Weights of a small mixture-of-experts language model, trained from scratch on English Wikipedia.
Experts: 256 experts in each of 4 layers, 4 picks a token, a shared expert of 128 neurons.
Training: 1110M tokens, 4235 steps.
Below are experts of layer 2 (counted from 0) of a mixture-of-experts language model. Rows are named router (the router's row for the expert), gate (a neuron's input weights, with its number), up (a neuron's input weights, with its number), down (a neuron's output weights, with its number) and show model dimensions 0-255. Each number is 500 + 40 x the weight over its row's rms, rounded and kept within 0 to 999. Numbers have three digits each.
Before each expert's rows: a language model's description of what the expert responds to; "raises" lists some tokens whose logits its average output raises strongly, later layers aside. This comes from a sample of Wikipedia text that the model never trained on.

# expert 53
The prepositions of and for after nouns, as in Treaty of, mayor of, As of, special forces, plus among, about.
raises: " the", " ", " a"
router:532550499562560478479557549549465503446513552453461478506482433484482569476539539491486541548499463486463510512461511592532508474464503502556482512540521585424518505562449424520518518485547487455578524450515566522565497558488447511561550510519582544512537508499612525494416485520453551476466521515480518477482453579523490540470466495501537484540618493542453507487496528597606514561521545518530485512538531470469508498463557495478443478461505539451539452539614477455422498562462478447501541540446477551445489539483487430498550469507559525461510544525459513471466454516483464505535542523546486554529466482577547506588496448464510510437514495479469501525429506496528518417528496511449527530486518537523463553466487480548543525519460522498502498480543526505465538499467533
gate0:515484569511429579534432506564586475459446550471527534485553547504499545476492528490516528517487515592516473525459498416459547549432514502545554458551523541555475507505514551520539452382450549488514489536517582492526468492514435439517514560448497442470517465467468483456441556427435589497468473525462443474504488442549505476457523539591513540492538523500438545552520516534522501448485527476520500515488499548488493419516522422489469514509514475535464533466536441524487435553511592497452463529528550512578524527525492506506514495490440493477482368485466491512541482566489464536510456482494514455516491508448530515498543492522532504528524527475538482478534507457399587435427411506521565526476505500551479484488475544540530458512532538457531505516516498487521542483564488
up0:482466527509500424487539525460427475552506517492487520483536505493499523473490548523499474429481482486459447547534435525545426498488530517462468522537502446429566511460520511484501511602549486450447520435501473489510511464426510509515520512507467517476565514503526536519468457516477466540467486485512449514517504522477501559552497513479479524531504497500564549448539561535508496526409598468417613461524485502425515583510484547539578470566536520533505530554502561576509504504507537541494568449473428480437510499548516488483508546415505511571465526573510583511498575491558517516526559588509496537535515514479525488508482428528548565443441449508459476492515483486535460529561503445517444447465541519483491516459533531576497577562455469507446517548577437456484440545536521
down0:551571477572477418487472516527517538439581552528549471512521504502497439460442494501497438530443492463493504506502484520496443528514489464523505451468458531496561523496427440512387498473488546572508510500502462461543480481526520458528492518493498454480513472595464574524499473504475533476539526458574454463475536465530513452524457559489558504591479498542472461493530515538545518481565432444483409452563530455508519518521470522526472491489566458493447500467442550552484545466571535510466519486568521506468495560458568492550494505400471530514573500587536539458472518541531565453540497495526484614442497538426539502494524490481488528467530465548540431445517482482482435472526462504456515509454448422493491464432511484533467480581472520449505496491504533455486494488407450

# expert 18
Opening quotation marks, parentheses and == heading markers starting titles, sections or quoted names, often after line breaks, such as "Host Chat", ==History.
raises: "S", "F", "D", "R", "B", "P"
router:467540579470478429490442502512518431522556493582443500550459580484501605497528522529547485517507530572518530513472560451575468462534474512507431538556537460443508553474579540544468452540504493461496546468531525477470488530442449514551549461509473482468560579445540489482528515477491487516573520499558479489455503467523539536437539497477474507509538471525439468573425555463483459526511494551455463508545537525433530502491566589547518500553473478475511543477502513461483478520437555471501511483458482477399551453483492418547459503597423480509509491515471516484537464473439515475461494526434498476453459491485483495581478468456523548518522464544465465557462480493521449422501516436467537515489519536440487444538490554460435484535550441529461537537501479473457505539552559
gate0:501477446465467533517488550496505463447430490549556464517535507483489536457495540476445510428468555491525560501517513483425537494436532418557497539535536479415435460546561549513425448535486462498423544476518518503534489485566570470461511517445587570510503457410498437549496535500510470509459535424473535488484521494512470529448460444553527434503470429526457479440480540520527558502480434555561577513523523468460477505492439435481518513580499467564485514479501559506513504425485504553533450550552491568429484454467551436427448468495505484411477458439512516547494479500509463491472523468432558580464496435488502441460474504478519524511520504498518488520516548468537497573481443528403423490505484552545502547473469506552460453490457512492512514471499493500519540528487510
up0:546541513552519460513543417522503480474456536480414519441529497516514436503500450512455518510524496505447563487534546479485540480434527469529515496540502539515478521519497527516440511495477506470551520470512576441450460424465426538488510544439508511521478464420457571474550512546455500511538570503545480484452524455526561423471513477530453436499524458520509559512537538481503526479553486527616558629522503597457426477542481547452443422523526484532507583485450481454552490506523583503501452440531488501583478495550521482482473571506473469438465533530473540471473523477521440554553589539510612430570538479511531508476490483491551531520529471515496500505518448486468504515476455515494423470505478500534518468486479489550488528523541518453438487480461404522488458494490523
down0:454523579488553453477477484486477433498474500531492530466559530485497488514599499429495493503544503436468566509534500526552475583490513494502490521459479490605535519509471547546500534464499564479564567491471526565495501419512484516531573469485535468508538557490488542488527433462527471467542545497465443534506516391556537528538537511491489525518577528497426438511541556507593529569456549563508484513468523447508429472522517539482478473483528505379500526483476529482531544429481462486513514451559547469551487582531473484462459480574493482522425449493512546506534564472506473522467501531534444476566516527487510467433529495574417536488529548553487474491497538520515560473497536493526525521559591449483512510499629471516492514441462490507518440501492502504454477463526434

# expert 48
Romance-language particles and first pieces of capitalized foreign names or places, such as de, De, Le, El, Ju-, Que-.
raises: "f", "j", "an", "k", "ep", "ag"
router:549524486498500494532464499429548490533483479461532554548441570496485501492520535512480482507500496495493479534532565596542548499475503511485528535541529458535512550497503457451511482472586542473492510527542500483569513483472436526540491510541490470587591511490480537489504495418521519524513536480530578464478478575502515579546498498476550526502429596475435467468505533614494527563487512466437471457535472542510474518463454547540435537558504480491529541559531538493531479513489513506498501492466490551435484451550495531590518461555420441569511533510451541548476491462535471548456534540569520460446467452478510553458515470505526543453516485564463477531490397470552510494500514446536452528461522455446457493485446512441538411448443499465500496553536387526472445511591503
gate0:446581478479503515484445527476461529406499501483530539481512521486445458462500589519515468513507541568525424508554506465448493610558524509500519505512487472518539533504465503487451526465473494451441415461439496446460513496560505519532459507469564555497477569493530547563519580450572416467541498465539514548477540547474538557491458496505475498432471499527505510558517445509461544530455563487547422493486531520551571521532515520507473478493474531432540562546528493473509529492433506508501445521481460442561440433508531454502597529442495524458500408475506477392475524425456471473543529498501492501547472551557455513517461495493468536484501439517481538529623467506593483522438469545464504475482465516480561488535535501495515476509514491498540495489538558498512595457527474
up0:509483481538576534425487510482477522446521538502453462376447564473440491552490480477475496519486499465492536444515517414509515529399522516509523526494533583485487477464424558484519465519455512505562461584464518512528528521411488525519509505500397431463483488565510489514537544484443482448536505532518509459551466493396479528578583445575502569515530497511494507490527444524515459479416446547489498413496450549497570497525458540516547506499517529509532533523491547450503515537449516598517545534516521514451512521500435485502573441560549460464502571476581475512476495504490522493454487525526528505458459501538505458436526484538486504500486590467476526522498490538485494520441540508475490490541521418484511442494524515505468551458492487507519407459544425564524435552543512
down0:506458541524477480468493561465461390449519475438565437462472499484524406516455541381465478543528541529517530484457528450530442492464442487507472544519542529509490524463484514496499548535527501520433475474536447481504528512492468497533535495481503523533484456525467441498473522461498585490582563461540505505442467548425440461504482414523415532499477502541472462448458511543540593484484494528564486444474417539501582541464496461465544440482485477501538487579495508517513532453493468459453472540483543559476573503547502490485517561491534525537472493510595452601401512518488502459476510528475491499481464447479472490501548487499504530517511498484476498486497498569517496491556440466548498543449430496533492554432473566441466478504526559519556526533481368495515537527484549

# expert 49
Opening pieces of longer Latinate words after articles or adjectives, such as var-iation, ac-ids, Min-istry, num-erous, ch-ampionships.
raises: "ent", "end", "ness", "ain"
router:467476513562494401465427482499484566567504496490492461604473587497566503468485533465499504514501520542484526498557507485509581491477472510526501512495510544455543540496528498480467542554503544490534547511513480529541516487460490502513391483577495459538483557445492518517478487475555498497509502493518547533497568488518544524510463450457544534477444564488460512416538543581528543559481441512460409509477433540505441456483449553510430460559471473431430460473585550572535530411539513487481570500536526474448495536517447540480501471537549482462490429472517518578546515446475490520507574471438535464494477474435505581429469486466505463519520422493439526517537443499520520510410490494511495458429485517507467479489491481500415462516459470452504477531518426467530449494551477
gate0:561541532471471450438462515399493471507552527500502555570431470520574514529532466522494515421496547474494478458486497525381496484431493523436412516460461535533484457508504475523486546475540478432482515451474526473480463509536504516453493496517484560581511498530443494472508511484485528545527471488558493560561498465483510448513541568556565449451493552470485447503499528483547480472450492470550531475501527495631503507477489495477506575480530495569489497438435500530507458461536509481522564534500458489563546517551473507456530486519473446431537497551491544486474459445525453432475515427494479499536510472590464550500482507502500532462561508566534479517430497533509465448515517548499392481542560552518503528606537423511469475406483518484550486484464480517514462596456498
up0:557471497507481431450510594548506573543545591543517477485512545515427539480433431527508459499458441509540465431541500468446489498523534543520534471530481527514472517466540481508450517548487486501429536460450570555483445552476496491540494466514565445574445466554460504440496522622515472475523528536502509482573467459466468531519517487492480515474527502542510453448449524528509449457472453513485512527480491456478481428423409520510450527462488489488454494490494531502411452487554507446457489487465510497535508518561492486518531523515471444535524518558499562501490500511560447525511515416490477508469467506616533488465530524459468466457575455470523573466480455488482485463471498606456458421545491430489532499543538541531566452454549506519505516464372499516504449496475491
down0:462450526523503586480480502528511483562469504408500478536454552457448514457525433531565523437538523507541476537485488547469535456485435500500523567539502555571491478518531442476499532540413472497498477473464528516469486452545481343525465478555519551522454492516526560415472520427541406524510485497564528505445519488447488529518603550472494516570555446413476561529519447532520501450459516553466495480511475518532514442462479563441565497502524573509510472501520512570446465481474538487458531531461475541457449503527550514423467550526504555482521517489551562492485462525556487488495486449488510460450526458498494466506475508517495463476493552570508585510498523525386484442534493486529558491500529494491436510498532507507538443444427514558462513485493477530530492562504445

# expert 34
Hyphen bullets at the start of a line in lists, and table pipes, often right after a section heading or the previous item.
raises: " N", " ", " P", " D"
router:496516506480535440427472537524468522547525496541426494522460443445520524524501487453563486544500539561491474530515529487511516552470448507544519524536520468504526520471461446464534404468526531432524543501507490497481511485449543491560491480575578598506471471503533479506496506563532552511454497383579560548536534537493462499522492534525541454453492473531453465463512529472499515442494504514525536468421507511475542462608474468554512518471514553533527603487513525500510466489449509436612523565482562475503556569566523471528522514509514448540451486489463515458493392484497539462521545447487517513532476490579472543597489484469515531528461504427522520482465426493484514399517549538451527521557481444505460548508541461425452441485510481526465474518464477495490527588542519
gate0:441527516552477513434554529501442518534533485528456544539506501531563487503539523511532584560480527537457534551438499430516471459482525519511556500485487517506445450538470540456498519543473458511484506504497446528474487475471507491518469522491512570496524436439515476504557533485441523467448454446460464509514476442436411429548416524422520469519458417504556498478478521456478444456431514503533495418587543437518537490486532448519467519561468499519522546477567541489516501545395539456456494428566517516500508478546535504523535441507554567487488494465500472468528436478435522479515468539582519496530583510486521528541428471548491499487444566510468456542459479480530487439503459419425486501566493434559465506483514530455462447537503429573552513539442452534518484480461469
up0:516549508400487522517563497530466582484453515492418471450500508484495455424517525564519471553530521488489535466490521496498523445468519520494562510527554483488485528494522486452550521554561556426478494488486439561417478490579484552465581494524541488544499523443461549442498473528493499508457439428510482530518452450517460560536491466413534506425458534482582550484525518452534478481498455508532501502482466493502522505441502456515454512578525466491494531498497480470482406499478515513384442441441460505475518466573455478549517482509481495548478573502525450505456460549513515475520463459507423501512453544553495543510520384476507518495533514487420522524524429483517500463483479461479496583490574486519432540491424505471493514544532493584500488477541567515455427472531399
down0:509421525522563507439525520551548538483458505461499613473491460502505529568514532519513499464469530538552517496487567523531525482505566498541506579526533408481446456551516544570521528522505547473474591499508464513507509455440509437483503478552474500565515443468514528545449550523501491469527464491455569520531552516524581558473465506499463509467409485497491484552495504477419519517481489441510435510447531516490472564540477406495505489502557485526479474539544475494504476494517507490511500485497488574452450516493403563493504513539480483559548514615461459602488514467547446520473523475472410551411497494525534449503530444456531556485458498567428512505526459491506506563474504526475503480482594470469454498497493453509423511494499546484523445502535402466496516599543507

# expert 1
Pipe separators between cells in wiki tables of sports results, asteroid lists and rosters, often after a number or a bracket.
raises: " ", " R", " T", " -"
router:505559504497490435430449537466522496461564483490415524512477457464531487429494444511501534505486497453487481469552535453567451615494461448572522442485519458541506506482486504531520449480560563476589551475477541551507503448489562507475433478505598535572564546524558495493414534491489541485469475415535555498489532502467500452445484472522524511528501446508473460576503542506485514525532532503525537516419483452492505487612495470514489487473510496498460595503483524467535488488512483533640445486474624515497594490534443447485550531475534497468460524546493505465464505457508514473503484448482497481554491495578472581534523468459479507509445493498469519504475490472415487463483527474516537510524458426508486554425522510484536537551521508492513467435553493474463460551495558
gate0:513535567457536538421484481497535493514556423505489491486532550526514512497547500483493506535482473542480577454449500491415516423535570601548559479511537460527527552513435580487477541486482536524518507514516487510468503495526540577514559488486481490556521463464508491478541497477500479524532442549518513483506507559553478559530486510477552528526504543470476461504479499470424560514490480496532492516558464562433539469542474458483451503423429539509472566549532535474595455549496411571524526472482486526552520523476491474494517553611468536464489514441525481517581475541486486552554485511486512480498483428460498457451541547432439446519522562477382598482443494491526505496481507463507572510523524568529517482563471531496514447502527476485473423591506467452535516562576491
up0:492444516525406511525559519570454495488477532508512452617468581495506480524540481605518545569519486500467567546530438525488436450515538555613544562466472431552466520533532561476494523505445391567480466492506503497516517571443480486450503475475630483425496444452544428524501462456509460509567502444512514482538446520482529510591488490541460457465515484513501546451494485471420484472509538491470566470560532492531550501505456530447528483521552499492514490490492503533549424478505517493423473503448524504545535554535517516480518516470489440501443516490525542431471469557486545560523532578468542570505430441483536568494498527460492515502500459460477465497515514552515535523472561554506525479466531530479461486484482507532473483435471484550511440520527540449512489507479508
down0:540505480501510489500483439505457502465537545496556587451525430434448516508525500436560500511467476490526545503453533466574509495406408450497396496523460439448481510469485480481515534544514571464493459489559551559511509543533512558544533468489449511537524519537511557500490529516528512419447478503513436471489441391489539447483449543436478495487568515448452473563524508517544478470511513477500515455438455463525516488484428493491500411515424545527526461553517474500466530514541495541534500438542501577443529523512454504459462479464433548529406519491458588489543563499491411407481541457486469511539472513495457482532517486473480508507554562472561490469480459413416473571467408480458551523536463525498532458465461507504493468520522524479480505521509485474470548481524486